config.toml
routed_scale = 2.5
balance_bias = false
norm = "rmsnorm"
rope_fraction = 0.5
weight_decay = 0.12
grad_clip = 2.0
batch_tokens = 131072
doc_mask = true
Below are experts of layer 4 (counted from 0) of a mixture-of-experts language model. Rows are named router (the router's row for the expert), gate (a neuron's input weights, with its number), up (a neuron's input weights, with its number) and show model dimensions 0-95. Each number is 500 + 40 x the weight over its row's rms, rounded and kept within 0 to 999. Numbers have three digits each.
After each expert's rows: "mostly gets" lists some tokens that are sent to it at least half of the time. This comes from a sample of Wikipedia text that the model never trained on.

# expert 102
router:542491481474536499502500423539492531500511481506492497491410491437531473510594469535525519519480525481496402497503504465516499523452538500470486487532427525454527491455421487504470469541515470476454523467562441433449466571420516515414480487550437488505566442484390483465486510460476531463
gate0:460481506555481539448470536445554473418554477454520485530498523530514526513499470513487529516561441551515614516478469521448501536504463533506517478436492504481422504402496519435477532485481499508493434444530466472489461420486463482520548451524525451509551542580499446501490490605475452494
up0:490442491449467489504602550546512464530513444425507491446487452520488516546483536553515515502485478487555502420540557484487421474478492519492489584475493540503531494497478501486590517510556526485540414540514503594551492517506533530490529606458562549554448494470505561467516496544489511536
gate1:499462451575519546551468495559465440501462546502544475511552438526474550525507513444427438510483541453577513497539507490450578560532471497505524454529498495504496440476506485445534491421482497474518516572560443586522523493582501492512453505506555492518468479560485477588541528508541485549
up1:478467584477505522516483517478470476502502535488483520525459415556520595481527537532539548559484535572500469480533544500483465438573385544596482506501552484487402466553505506470500463455459530445494499501496519562511537555536490543493511510490527560483495498519543480454498530574560526476
gate2:521561467475446493543461461466517493608524457409497465481550518511478444495504556500531511502519591489559532488570450543442521522548480496545545499466487484517599493453528440528461471479574533477529495534487491471523437487514526499514476582537545538520487500498531496549500531622490505498
up2:424493563534415510479531528514574542433457519491551528475497473485453502487530576493485421478495485476510553519455538503553484494434533547515504516493525536497440452450454495474499520472490483524472442488591445592513485482509487481492482530490484605482468556536527508486505471431439423556
gate3:456515558493465550564538500521547534528466548521540487573529525604469504515539552530471485497519495497497517510449431426475505497482468538545502479412559500478495484502579487444540453427472502491529556456524544513532545541515539530510586434423498502586470467492480487495487519470552516564
up3:476564461501527569524494493489497503535486441463493366538496512515489528534478501449491445515528518516457509496536513453535519422512511560480518493487545530495507416557440502498484413477553569602540436512487458496528484506531438490512425548516467595467483486521515527498467500562555492524
gate4:496465480507573549467508505442541499540537483567484480444491469476500529501475488546513478438526538516369463492461485505523461454490483545537431516509460507590525473501474469469413454495498449397513462545548469459518484544556466445539454544550530452487561438466530501477538486466487531473
up4:513452500495552509496495460506494532511482530541517465430446454475478469524423493541496502450485490441469526548495511550455477447531438521513443634515501452554541433525538449448460492508460500454507428572507528434589466543524501444542512513548527501519515487482489537498559495589479463522
gate5:480516466465520508455571514518460524518514514427498502440514538511523521544476510406546590483489500533503557549493484454435444512545462550540565507441435494493530498541511476553562525501480536451535559547480399540485546521503490485495511485469577549556538425526478454567507465511510563493
up5:495493477540508516473455492602456560575490502461583502431461485501500487417524487526535524457452440535539556524523497462469503480520482505513553528430498518443506569443540486530516505492434507507525503516493335479519528500474550514524524520483556522510502506473483555466485515423522435484
gate6:503558548486499496466533519406628482549522438541491467535523538483455478546507550511459468484459440508511576538520423492486533526543518521475507498474511497483473510436563572448454500436523495547533533425439558511553478457502517525473492449475496527505504533524545511519501457515406438509
up6:507468452507442504517513510438532507529522524495486520527477508452552459448460456532501525491544518445443484456484461524470537533514607534473541448520432492519525489450436410518510467512572510506479474439503492464460453452455489594569547547477439447468482418575474496471507479564528516511
gate7:443558566418472524517513546484546506491508509480450468568527479530468537463484425431456420495542563528519539475529481447554482496511458505566466463510514462429496485465589515515499537453478456437555505519446499534542519449561512442517497517472485441500487476493501529463607482467510484559
up7:536520498500540540478525491523429495400438502511499458515497462518460522503498521412469508488526429492537518488498512512588547528443557471538457436465527540549486521517508531592559490474512550507469544532423407498483552544538460531551447589482451445534527471526521517470502498454479520460
mostly gets: " JPL", " Votes", " know", " ±%", " %", " Goals"

# expert 12
router:520440574496456486495465543445496523458528519436429468507464507504514527481542530433548539551438501550552520531541542541510471457555531462477500552461479496567528510443528511427490508498461468506474515499521497609441524480394492458587501505514471438462516544525535469438547482494548502474
gate0:509498604523487405463491493487367484485460500474491554490479491470493462466530445505498501505517512421482422493529539516482488478486553473501450510416510596496481553514486608482545569512458527530499469479537497469500541567499522542425543540488508500531503455485491535509457520462525514564
up0:513446446503526486544543511477621495519452498524480478543560510528532543575446519567551446523493405524545380456558469482540500489459487508492534510497487506517548495478482407542480514456571507486515551494442477540467503447501443484484493497503475485448502538533475543494515451503444465437
gate1:476483497440549460464501475510454467509488476506524477546459567468438554516491479469527491506515630500474468574442528524511582535506506509475478520507465513473464444518458452590482472516585559487563521573479602487481507468542395486530501492534507487526468494513427508503500473522492463543
up1:462520463479483548595558509532565497512449488540598525485537484546543475482519494604495515540547389484528476415562432467518525535534508539493553440485580485452521526527519479475516468469486447482437502516449402475528496468499485530506513511517486521497492546525498533465497537542455523481
gate2:583432463503490432494468476448552511536562463528482493570464489514511514460409502503475472556463551498467512474519499548436502500476435595487559476450437497482508551513440488536572579597500506563482497527456486547443527592465500497471480491496511479514449474529500534491505510495493488451
up2:408562541487517522505515483519426509533403494482492473442540518504500516488584455471548534462509440525528505489469548457548455487533520434515492518546542493517527482467549556480409425384509575482548478485522536498570492442537518463568514518505497522478515541456480485513512527528521443528
gate3:525566494488536544465483513487473508470483438549453474496502494490494512470443528459469498454526518522498451487423555533529497573531558520485576504528470587533505533509548547498557475578470598538494433434431451518520471524463518484514476533454469491443453450504520487496447540400494430508
up3:462540490461510532432531466558501467562492444514492502523549482500482543526451488591569491490507387508449464443516508462573486511491463537542579497459496579528448501519389553516451510443483497486489460491426515503498501527525516478472463530441506488425480495486526482523476556560522436495
gate4:474507500516485461475459482501500497443571514436470411484490419446499510533508519478480591525494460464494494545528557508494506514523476491484550533418504546539604541526499465459460530447585492445502447483458466526441521459482540480413514447519488492465478535463539450465480455441548533564
up4:468549525521518478482438480479494512481556513438477392504491422433495502514522473501458585500496439446454505571504572519501484488523494515508545539439501527532576518519517483459450491439563485476523440517464421532445522456490595482424541455531483482474510507485568481484480479454549532539
gate5:489492457446520477504503492526523481540483474444537517552474426534448445525489542489521491476519517505487520479452568520438478559480469480471521502496508399534561475557471494475486454532481472462413442503512570464495474525485622548561559464449530447441570436523532512498503479473556536546
up5:554483520512478494485503490461508508474543513498490535409510595477563553518528431514465531563499440483516530511536446486540511444500530485501488523500502571457431501430511495530494530487503523518592585577451444522489496501506407452423453462531463518609443544509499507479511519488485493471
gate6:447515471528442492551486453514550447483533448521540540471438518501473412565455422498512531499498534475489558474543552486486507442527464502449413499497543515472474516430531433493483432511574586474587529505513530548502524462472496490570469584515497487530460543511480533514450440484488505520
up6:433503496524457465482469483442555496446466482484500491501507506510457446572482467423546506499510583542508539489505521492503505499514515440470426533434481534493456515433589473457455461521555591456520518565517555537483551533502466507590432571521488493518498530475481566496489439492515523578
gate7:472538423499509577544489450490482450452492472505473470403493504538500466493467438493476553465537488517556482462497537536489556461471451503466536541458514447483472461561557514532469403468545466574462473542519463480482501514538429498458499477518490515523520585516496580563452451442505534563
up7:454535467460509557509489418611461446521524453515517486505515571481502439471482474493466531494490484465495437487474497454493546497522442509484571548431526523420476505530463484514437430461612509594499522534512464468472472544502477524465494506446494538499497531492510594543423467496492504496
mostly gets: " Coordinates", "ylum", " Location", " classification", "\"\n", " Species"

# expert 159
router:553442500480563507482532506541514528465541436490574507497527471451545506473496561484517526500469517498471466521539436469475547499528466551512496582452457519451521602552535523496467469524491523519471520509494391490402510559432465535522475481531439564501464568515515494530514596501533539467
gate0:520407507461472439391533492508480559467475443524514461564474463498478551473479539491466551504521528522476471495423496508488498496506536471476526488561454541471515527476551475462481491486464478522486497571488544521462559500464380507468489523468482532500496427462494541575527520592462563581
up0:513494508484467527497496416446567489479467523438424456471515472460513434432482453481528523458442503488500548460516459492557525502570530455538468515516474531548530485514563490498506577570539495517516590517486489508496520438556444441582484507468521531504504461499471485602496495415571519492
gate1:510506504466462519524539470495473514544544460542553462464495482528479494433517510497510433501553503508484438505539423430506468474548504470441542549456516417512486370503460533551468425496430418520481437506520536436515441516478508517474480496502489490440489499513498422535472543454468517582
up1:494486480499516506473461516581452503508522489524475542501497511463480482478548508407495541404472530585574466519506520505475496516532513489505489488461449514508481409436593505527500476510535493499527525486425468450488615437443498480508515493544495475510562566478381490505512447510549544516
gate2:512467450423502504472465589435526532560491509449456425481470438531530542498455485457519531505455510524498441507484525496447548511615501542560478530514461450478506528519473506570533492492470485444475507489493498473502538525475499526482526517511427506506481497493642467530388529514459506536
up2:503515561448538521460574452534482448448524536498516449502582527523562454467539541480480468532514550503540506545520479520540471473491463417495495462469519496512476483532524564471487527513550412462535563477551475478537415482423499502459543422479542488523520471475441568524472451514419537544
gate3:491489472537495524455481530552456448537501566538495436621467510524563514498539506453603479461469490424530480514497533508498564562518410527510509513489510491468555498594492493456579514530587498577467532520549498524501488542452539508478514505524548504512504504491544498570499461561465515499
up3:530556408515476458511561539462484460475471492444491490471489514440471491559510482458439552476501501548476546482514476509436464504425522542481487466604536433511464496419564410490459517452500571445541493465517514495558535461525511498492414507523525472446524441542454528465506520499474450510
gate4:487463518541493494473530524565504406477474553501471555497495461541466517518564468553479534516451465505527493537434526568439532537439473484569543476467484574536455450493486569464511440525504514467536527445471485495467545522564439535533441487516582546495377491531507500503465480452491519529
up4:457545406424530482523499519483506555515540512506499493511474486469502443528488491476490516525492497456442537510479519444563492480533470501474497440556551441554524497498482478476505547484459571618488473460561560550543562556507493499504438492465494454525600465497498443496595550468488430502
gate5:493466431452511516476454468527525533512468505500509551497495560504555446525533532491560504586493602461484499506451534551518600473493494529508509537528483516481466435458501507502480431512551432492473531579535533456493397502480453433560522468500576508509464450446513536465504503576507480460
up5:485459542490523460434583546467427525481504548477514484513529436530531504521444531474500452515484531498511562473419455538496552471580497548501489482441519495499499459523549501440462572502480528511481484523485565457479559510527453507486526397462506502588489520569543562502577492536461532435
gate6:497465484579505459520504550535547418518444537499504542514523553576447508499467490557460432456546452458502435548461512416486509491540494510512467518457528576453502525479447505476479436458532479507510480487428520500458443480506515520458515494468462452509472587533520432459512465399542549477
up6:529482507505519498507532455534517519408490487482536507493455535478542528480519540510565532517484515457491509435524494453481557457446473495526457461565422445459499550546498494448549470504589477522489531484487452432448587512470423491520480511491503535423434498533499509461580495612499428496
gate7:525508470470480534492554490483504495430492524475524518433482532479423459492613436510485506541562538469501531493509518553566485569421557435456551541581501443430523472517490527475466422522530507510494517520551535542544470507500434469478469425470482488489559496503521454505499441534521505578
up7:469488554563490500504486478504493544558424496485428503545515496481558475455536432572430504586495498567561497486472519515513460379522503479530483569454543546585505489518550453528484537485525501498512457582468526534515552495544538437529491526465491499549462531487486519498482449433501469447
mostly gets: "quadron", "antry", "uation", "icy", "cent", "ction"

# expert 190
router:469438498549469537520473533477490562511518509468524471471532498591530480526516569479477449526439478423473509519521440432519549533507415583484468498516493498517539496514545429509557556484497485495534528544445522554477546544521488502537461518467518478527453520451444436483506419559533439406
gate0:515509381496487475501491529573467446550499524527567532453468541451498511524451460497458564528537480498536469458516523507486516525503548526553431424511507535436481436453538421505538513463500541512535510495521518576535510468486501516498539485571494546466528533475467543532586493404431469542
up0:512525643510487521489501434448522537436471468458467440511572485524538514524516547500523470524462521466477509558458453471515474496525477498451499535460485464558493465492452565521474524567521479439479499546472514474452502531501503489490446444430524471541464448488528440488455510623577530494
gate1:481528594452543522460523552451496468516505462514519496591578478490440538469549546504481448441573482531485435574512540540566515480571523462481536525438506453564462505555483537483478462459475489511519471498469459481507499443523552473479488449490530544472527548569542475552435520533532547528
up1:526552532515507437399528529480425501604491531497474498515545470467484497494546511618475466472509461522500463458487527512489480486556494491477439451511494438479493562497516514446535526423431482492515453515474425553541532508498550522499478435400560539472483494571520517547541535518508498517
gate2:527529525504488450533446467507488532525571491491502426495522414482524480498492513497479508484485449507477462548556527519567478405480494531509516564412420505493575389559470507526497512483481469520480426573441468534457546492480519433531507518458536529472489491451538472517558478576538483461
up2:585486502482455477566452471492470550552553586481517463409494540515526460469520480513525520562496450527530517482551539480449489468423475490528559549531421517472531469544520518518498535543403522490491462490528434596527526487446513521496537513493530424500498472463485546485588500522449517496
gate3:576507571484549517475515491454475498444467437517520572457517546465539496519499452442519545431550514547419474476443490545538485458485463489451489514503490489443493461510425523425393448541489481533487526546484549477501521521535469448423522505521494546494515450537484514444528515470422511567
up3:466494461534491432527516498491492506507512531473539410540456446505494537572485554502514518582483519458521563551562496480420516486525523528558416499529462474545475532501544431547592569487524527499510471488493480553463533498472500518618492509502499481518488557462484458575490484545562523437
gate4:592530405515472474505460521434488478525507558528446493482448558487532476529520481507513548511485521491618472531520517486484526515558527522470525543511531517411470490542506488411555496491519548508508429491473536450482561497463450484521485564509475453406539469460465466598481520537525496472
up4:486479535447537422538523540485520496390528494504517502504462509511523593559450517504523543505538486531451512467535509537527530390550467532515454475434474500439509448506511503537446475506618490487508540528504560521482523480527489464493495595517481504550452572530463546511521438473542524545
gate5:489465445473506449503485492477465460469435490536521582551592436515496416497463522526522476526517565439441518482481495493553528493480536531473496464440496482426464527473434473511499498460478518491520495548459568458525563537574564516523489447520494583488571491432532425572488528481510502514
up5:460492469491518559510517461605493454506562457454490467564548467472449522486488537547530460466539467470451479452488499509543461471509504390492464565459561483450423459551548475484464460432514505493573522488515450466505482497528454514430536457439504575443525524536506459450464515504516499537
gate6:501543522486544468529567477491564506538493441494435442525461528526451514453520532489502545487509513523443467652498535513475444500430492531522477474526500502548417494557534551500521480535527499471530414415539455513520553468516552476480522577479532475528506549495478451588513514508460503506
up6:544516436536500515500459545510567449486547440445546480495575439505546430507535473463479493467492511482433526518542522550450504474427487529478521530488502503478576473485529547504473514483516470514508567469534481549541540531509609564462600559565523518555467495449491501481462470448441533488
gate7:455449450490501514435458550440505487429532485473524577485580571555503450419573461490458447470481536511573515523493486496531516509478545466512582491500503533530511456479482477541483499438498469517500448481500543431531456547528539504493504504528477492511550489470495443480413469456620514472
up7:474508410502497482535449532448538521397517540511567566560538502521486486424523492527434417515487567472464517514502493507524516505420540465502564484539495529590512520451477490566480514475427442511523498462557520461508502601506514472520488492525526465507517501462497403494456472477542512471
mostly gets: "_", "epend", "|---|---|\n", " vers", "|---|---|---|---|\n", "rance"

# expert 30
router:511505493505541443452570535534490621478495504433536538408482454485525521546500459556518388456458545510549527503500504524459530488444479552513461544504444509560520517512522531516502437518508522450480547497535512444498423531510513481435476551498452459483484492536493509393546503447478512507
gate0:503453547489512555536551442505551499434543563473535482493480485489508526514510567446512494547522519504495471506514520606439466561488475471499480568459474456434450459463526455470522597499454442414467526575496491471515481456474523515501549540471556583443526519494520501508475473553578512496
up0:519500553563477443544487488475526500435478445486552509498550437500483541549486569478528484551453476608506409445543490453528546543526445550474444513486455514500494513510433461557483479513417441558474501510478512474504465447555541537482488488521532495523452603553485509483517559539499486493
gate1:447487474605525517458465502498433470485466544504462528466502557517484434441523513516468437474450438507470482494530523489489434501484412535544497482555501450462442419546538498487545481482471536420575512543594508529547459503479474422492517487540519513525531447519556517491482558476556518474
up1:510458535474530538545515578477448572521510501471430476476485498516462573458461494501501525490540531473431481512516550504492555515615482490462448580482531574471539469527484457486482530473538454500489517464422472573491515550531480556489441547472489527511505555434466473525534587483499564552
gate2:530496462499502509403518454461502472505471485519510547491480442512505516511471480466496485451520483497389468504490524452492518507540415521597506465500519403460448515567466540469487481483447498489473536461516566507502515588490451611433473560506445522505483492514481500489454516401458504542
up2:484519419539428496519532485508510534483505480460480510497429582482516503521429502472483477557450554460484487509492562493513493533486535543431480478438488544463537523564574423453571538549452519555473512514438483538461497448459484462591502524481542440471501496473418481483493443510571513456
gate3:452417500514444513556524553451558465444451530467486500452534539440462474532539480486512478466541516591468546515536501532537489566508443410505490450465508500507472526494446503485446473466459479443499573487531447504500526527520462551494567488532437478583417496502544486502492491509568485575
up3:441477498523470443492442433522529497508489557493485510533564458523475470483536509524543450443454476531428518468504545537507465490478457500534471589545518491481496527439463522424472505528368497486495430487506484462502536479498481564460595467497441474468517496480544477479458614516461495465
gate4:474506472470503546511485494541626443564542555461475496530506538514465470459461499544484588439494475524489514497413536551508499463486471490455448547403532414412542492496494505467513538509469466485564528488477466470472501443520493521553485506478509552416482539531516446533489510524550547463
up4:460524491503523569493474451577581488504468584509467460527517553520468477435455475470536538513447443488495492500482597523533474415484534472493425532375561466450485490483468459545518550500469540501552514505505439515502524495549568532508526488507487480474479509471514496518508562495582537557
gate5:488508451524496562495538483559483453504474428531462511483542573500498459517516487570506530549538424547476464476424593498538493473519495482445509504511546481452484492545412478457500485519439533560501526546506529453521544488528538478460588501595519516492465569494493521487494459438525567576
up5:585508484529491479495553537446443555490427502438502523424520519429518547525545500491520487391514520537569525507493546519466471481472546528445517482470493453563507547475487436486543441497479530475487523495504437486458518519471485527466493551552478417573552479528484512422464482561577480487
gate6:477525510517451494568483489537498442513506466522481512521452563559490521527499464527489518497474521472534502564480513498519390512536493455417470497509487482441535430531477454571543522482487531558488473464547436614512495472500586479558428474527611526451537525495544532449531512514493525472
up6:451485483513519459541390489490492562482550499503483431528495460493477474483495595504500459534568500512496454487497467613528513482501474516486622480512486439458469531425429542517497476483506526552494434518476513546536515536498505410520506512519534517457485528508572457550507499503498413553
gate7:470456529551451515458520488527553464523490559606538485539558547500501428502453542499484458557563546538475494540445497562460552519504565472490514474465537445467546536526459542501534487536533439522542546412480478515510475419569531525506514488457476476462522474483467453487446552511544431526
up7:517583512559497533506514446515541473503468455542498434525524521495463522474530529455488503497551484600488521468496484545453537538471447470469594453460581470478532463530522467530534475481544450554504514448435407494533522524519506576557507480455550505474496606507501489463434483534495553466
mostly gets: "imal", " least", "men", "ific", "rial", "ces"

# expert 93
router:540476494453540498556495430526494592540403537485518547520408446494478493437407512500515525516475566506556432476470527466518466453425485496504430507536418451473491549482495494462524524540490519483438473544512437472447473432551502483468475543545475541511526462475512497541512479509485545536
gate0:454555537525504455508493421478460462417517482504564481475553446474475539475482461488448515477537488486430459552459547518580483521502512484498433479497501494503503470511470458492497537488489455570502434455524468473516486516546511442541510368516555547535539589495564532495546532457478569536
up0:527472490453506600436479558483550499579487506496480490496462585490481431511535529462534506551482510500513539505505444492385523451490471505490562537477488492472457500468541500524560487498486522487496552582508531546507469539455471593423508551482458489526460430548469484539446553558527454516
gate1:494471492531459511491423474634533453590524517540496534472496513529452421537520525495525461483540473499458552478561519461486444479491521478469532505464635469558500506556471516526544530463468474491521498470518520604552513497472432474480513469504520412530500499494454489459456501490524461500
up1:504511527485492501507494497507496465489538476536494518459492482531514491446493517411570533502500451569492472515508471518548464513454488470479516473499486482617533520561466529517551473501545572520510481491476452480409469523476477546482507490471524485544627426636438475524525555485534564531
gate2:451468499521462523486517479515494508411513480506459515462502445503463472470424541495534508461484458527453490534430521527525457594509530461480477501490518535497455517438543533433533517440479499494549480489596516621573507499501558523582498463563441513528577503474537547476427517534507496486
up2:485491527542467520489526485523511522521514515475491468496436495480451497392505571500516456519511535500454464489461475410475563542476518591467454512482525524534475525552452480574430423520457504395507514567516462479487536506460525499524544528520493476440534472430432557585498492500491539558
gate3:458533516550599546529425452472568488485557536554545520528503536507440462540603511566456497491450489517526458495495587473511516495480508600490533517498501505576508485462500521472403502498476512499507536466537483533474497436531597483507511439545584502508490496474533486482497456520466474522
up3:484509519552521590500476494457454519490548528506561520456515500481496490487567551465478473495549506543506485534517572515560564460433463531495543527524497469507515405564526548522457472459515475486497539498496461514514439450542469506448462581551596505521508484429565598482459494540459556521
gate4:489530539550467538529523501531426496412511487487500466486527591531487470496507540457435532501577452438498545578459443527489534521534474440544523459485545505441470512489493554478500432547545449528524520500476511489522498627535523493494517524483560444516494459519430452422534449529481516516
up4:426522530578489475448483472483478474472449484587476487533534540559448474604458451485482455502531452518545537480477524511510517532478468532532514481570544525491486514456535400473507504531538546551529539450504513478520487514555480511459459476437495441520407472477465540392516496461469467539
gate5:467507488498548466549552551475546482525458454539392559487401472532528550520507497521520533553495456415489485566519505458482444548538516530478480471502520522518477552510497441469522510428499471451511490447521459436435512530538494561513460495452473504443503482621519459462552483481534460497
up5:498529480499517465515511442564485487478494574457472464487490476520498507461465566476538449495434498545524425514462557458472518524496498535517519489502525518429514646570578558432506478443460529438443544466459478511483545479571515527576509512508499440466446486485466529490482478516556546518
gate6:469488492562549462479456511487474507464461491596432550596532466452487453487512511507535451549493509466540463489472512537479542495523598517533504473471516492544442516452516533532408551487529500523488547486454478464536542512532487532537429559529433536476428471465463498579535545509539437459
up6:494554514510419556518475512489593451592489455506484447468473563486515510471501464489557525480527484449472519489545524488503443507474534463468508494531485551496518483531541407522510544527528465528433539554534504553488388546446530397463472527533556517496486501515520417457470520506495435480
gate7:488500483502489466477541543476513483457472508485515460470537570507473507519557536488502424489475488517537480494522535517620599453507561472535523469455492536469470523495460481602553484473527508479525497457500594555526530479540453439471500512504517495541442561526474507449483593521415417512
up7:535537468521591564511512408498529507532508489502478479546451502460532480521443503538496459579513488603452465464485557483496493519490516502459493539513488517527524477545455470557471444529504532569483511470502542479551402494503535403474550456450470523521545491442537556433468537510436481551
mostly gets: "ran", "iber", "vi", "alth", "olit", " medalist"

# expert 75
router:545384492458548445554469491523530477449522448542510528509465458412459499506479493534561467501518540487517513467569501508535511510514515523473459519448507524543544566478501451502421478559468571506407524523490465443461513525470473526512431557526411531557454540492431487536540514523470488502
gate0:490491548541461540502528554465542584528481525526578439491465407511505466493538470515477510541488547471526542532534549495479482450510477434545458427528515509447449534471560488576487500484501431450489506443515420495481452474522469516562513525507570508496426597547518487503515494515552551553
up0:535434468496472441496460434482550521452465438481455565475531517446579493552521542468552498533551558540541437524476443469521473559506532521444469479583472517514498473514486474516454489568517508496506561490491477463520537442419457483472479473521504529456491448461458572521480510442448492406
gate1:487419531495473468520485435540495509552452571532545498499480521464519530528446521545484497518530589399467433513548471517521489559478501535531446500429494486522482489557465572486534517518456430453453493512521518482454473550386492540444539442521487514499500489525495488549490400512504443482
up1:466516464505526510506490505539506583547469484523428459414484484499507491481548458587529435533467529465549479538527488555466423508419467506584458499438526527568547445558558502463485446495498500551546500453497548466469461478454510540469420533523557461507554552501491512516505518466544452485
gate2:524514550498542494534495502465533492485446491468451466527571432492485465530500477586530433491430470576458506498570493519482548516564446500516581551447466437528478486486492536570431565506591500495537497495511532493482435459534428557482480482555473493508516512489534537479546559461486544562
up2:497487388484397513508528515541532523485515477472514492478520554489506544563481515496502517515554528439498494490443514406521474537485517509496431551592529518455459482516484541471572476518468532511499486498571478546485517491448645412539507497487503446497490469513458474534445455544474488484
gate3:542458487557473498537439477508493486553457519548533604517546460485569469474529504544475448521542548518535475489448455549414527536500462531480496456513503463545495464512524518412425500465493419450538573501522427518517500476589466535529497493460554524460442522473545469478540433514484512486
up3:471582569500468530487482521517444479474492483519452453516497514527411478563508471490507529482423458489529561450592492491507434496516477450537490537514518500444511509513453493559571443491505599601511459464472572496561468494495504470512524434495485495503505479539535581456457515515573533504
gate4:491475475529545503472516552538482512500445473407489486456476515454519544541387515423522559448455464528467490502452471492567539498600482556567506551459479514506496475525447569492466483513441531474501501562486461492505551513527545493461480511465404483496467466536474522527565456544451519558
up4:506530502430482486522482437478510504482502513496509532566526482531479517514557476511512528586497541438561521552559523468426479528588485502425469478560492514455500512545544419549544543448532493530510509508435494543525532465484526605547501431459551536455536475484527523506407565526532491475
gate5:495485495456517525499512570492473464481495541552471549476541521488504507534463521503533469517498474444545440494482494566546605549462560373493513439466512538566447550504514503562483451497563490540492483535473469456502487521470555510474450555521405517504465464537493563521525461404463482511
up5:508484511482499511523514491506523446468506573542481540531497504502423476546500572532555489473509477413531488543456542542490528534406502411510538426558493511559507587482540442576528459491555526530502493510474495466520459515403544544510453546536439501495470460474453583474504499477479462534
gate6:469529543556565499460496443489513552479527464442495445522423571504508392467494474497496487527496484450544420549480516548568427452404538487527479481478513563438445455505446534415484428482519492494492480486520509482470521486488496485480545560542527482535566424501540496459482497494491493520
up6:508469482435430529508488552461570498506483508531500525489554461511453525503467506510527506497453481537469558557463528470443555525630475528498569512519523462544542504472505535571481564485459500521551507464463483495553504452558494483484502393446506514421480587445442494531499541440508520486
gate7:535508485485591530428500489517543457504485450464542466473479497540518517502550522440493512535419485488485468524419484488537551503430532542480439467538561477519455513498494505455561490418560510478564530503503535542497495503552485472479553470466593567477425533563543423483415504500508493474
up7:461547487515524531533490456517489530518469478448583453536544477480451487515471518479448485494511494508558483513471505509542554500472484534487484527461534509480473483529516466461511467403580498456490557528450516515529423445553517451563543535507600523446477503502547477541421442628546546492
mostly gets: "quadron", "nel", "ness", "antry", "ication", "ism"

# expert 5
router:478501556526458509470501570473526572489521526495543484500495495580523487454472492455493455482492471483523519591514507500499529501568482529451480448570467498612503494485529520516488494546492442446531541437505504557545450463418499508565528395454485402531495463529512497448472525575484463477
gate0:536448486483472474546429436506491450508515501566456523481469521493437511488516475490460489514481527499488531517559492549551537515442477551470439512552474492514563507549456461596535520521456503516466509547510548466471557593514490439589476426388587521499487533460512485507507467508548464481
up0:499451495478476469547409462495523454475510568510408518456448523477446513518543474543482523480487426482484465532605513493531512516485465579490444532529523556526550470496472445529495529526449528446471528539421506533501577578509490490536491510440570517480468514452502524569527478471515421468
gate1:515536470485517512583578515471453536456472608510537472501428479515456529502511545531493542532550463414483451562510531491494510574475511434514509487488518515483416515513564468410553492444468544483570464523536545460500519549509509454470535527479549531472569541559508527550501548525503521517
up1:477546503474526458457535543398516574629499572463566481497399510502463519479463523540525540545439546535491528518525543516519485476524485500561502501526466506485544510462497468417473482451516503560514494470412432519538489455518469523550492510536490502454500534563515520571554502533514479519
gate2:479588534456516530470468464547499523541459429486462491485603495527452457496479475498397518499455593450449469492534498448504558457498521512446515427479559493483508513489476500462552457498519507464529434490519515464548514496534558498495602444476518528477490490418484497477525502539454470580
up2:485558508516501504489460549533454459487552511489474483447537527522447412537526493396515528483498472390502541577511504434570567518467465530482481462485541508487510535482556520412500466533522532439533461498480559462541500479487535550534559479550543519503504479493469551584484498557531455549
gate3:534486501483534428490514486473432475492470499540460499444546547456433462553544506491562500590524472483499495482495548548479517520524532500454490537500553536472512510514454455435543506448535503451546493569573495429491636559522471452476487529513538532493473535560453543530566512474530458546
up3:517504462474539441531487443491445406521466472452534566575458454492519478534490532502561554521523500562545469496456506515477486460504482504496479523503545515463475518584396488471526510467510514466461481503579530470544553472508547503446467525498480494443552620567522552500539497482430485543
gate4:513582492499568469525481552466499462538489485532480481488494573511547467524508436473456558525532470485546445512509545525550553500496564460434541448540547573430550506453521415467528430531561531458511544524534454473542543483519487515449547556528491523462517516540464469458472449449498428471
up4:539489600566466475477464508564522509477530570499485526468567456520548518480457501450447550537433489461513481479512472509561439564490465534452469479464480516563564538446450601463475535523518474464481527513516562538472516487494402503529493497515514468494491461472506551443542416450527479494
gate5:526521473485514475565368486503517513463466438552502511512543514443491471512490527422443430484526517520502458428521537483542512557462506534561582510508530531489483478447463457417533446532510508470564512543508520456531533494475510501467500610526518511431475502435419520515553471497502473510
up5:528477526482458529464474496429440520492530542485530536477565515545486496456606487492476558521493466488511503523542466515524479421522519417419502465498488466516498449587473562562495451554472452464527455489503451523487449483499493472504445419441490485525504519499586452489434531488510590545
gate6:526522427500499515513466566440552568464500596477583486474459455504534555499495598461470502479536513626516452526565515497456475459491471479490399434494501485497448513485475465475490494481509511478507494496426440516466539468485465498491519508533440486521511534472433546524478427510447512514
up6:457469550518509545447505462539453518519527478478455429493516508510481475482512403523578444525460467416480517529438582460513533541495490537472546510482522532515591479538479569528499466479538562480503506478539506470484474488499561514495507516509539524475472463448593453491508626519581498477
gate7:501522518461526435493578548575509468496471548550535540531481551520508493512528542472552540510574513512545458489482450555522468503514532465512511506533502491459425515520449426469544477517503452464468497522541499530544502436535506526476447504521542459448555562594486528489492408389514581496
up7:511529474444452492561480558482469505546479540584543489512522523524501543570501498508514596510522394471495435517493407535406450519520503503475495447507504443489450557516414463412548510531465526448480466498482473480481480501517452481502477473528525464522549541542502557454514480465490568530
mostly gets: "|---|---|\n", "|", "'\n", "|---|---|---|\n", "====\n\n", "===\n\n"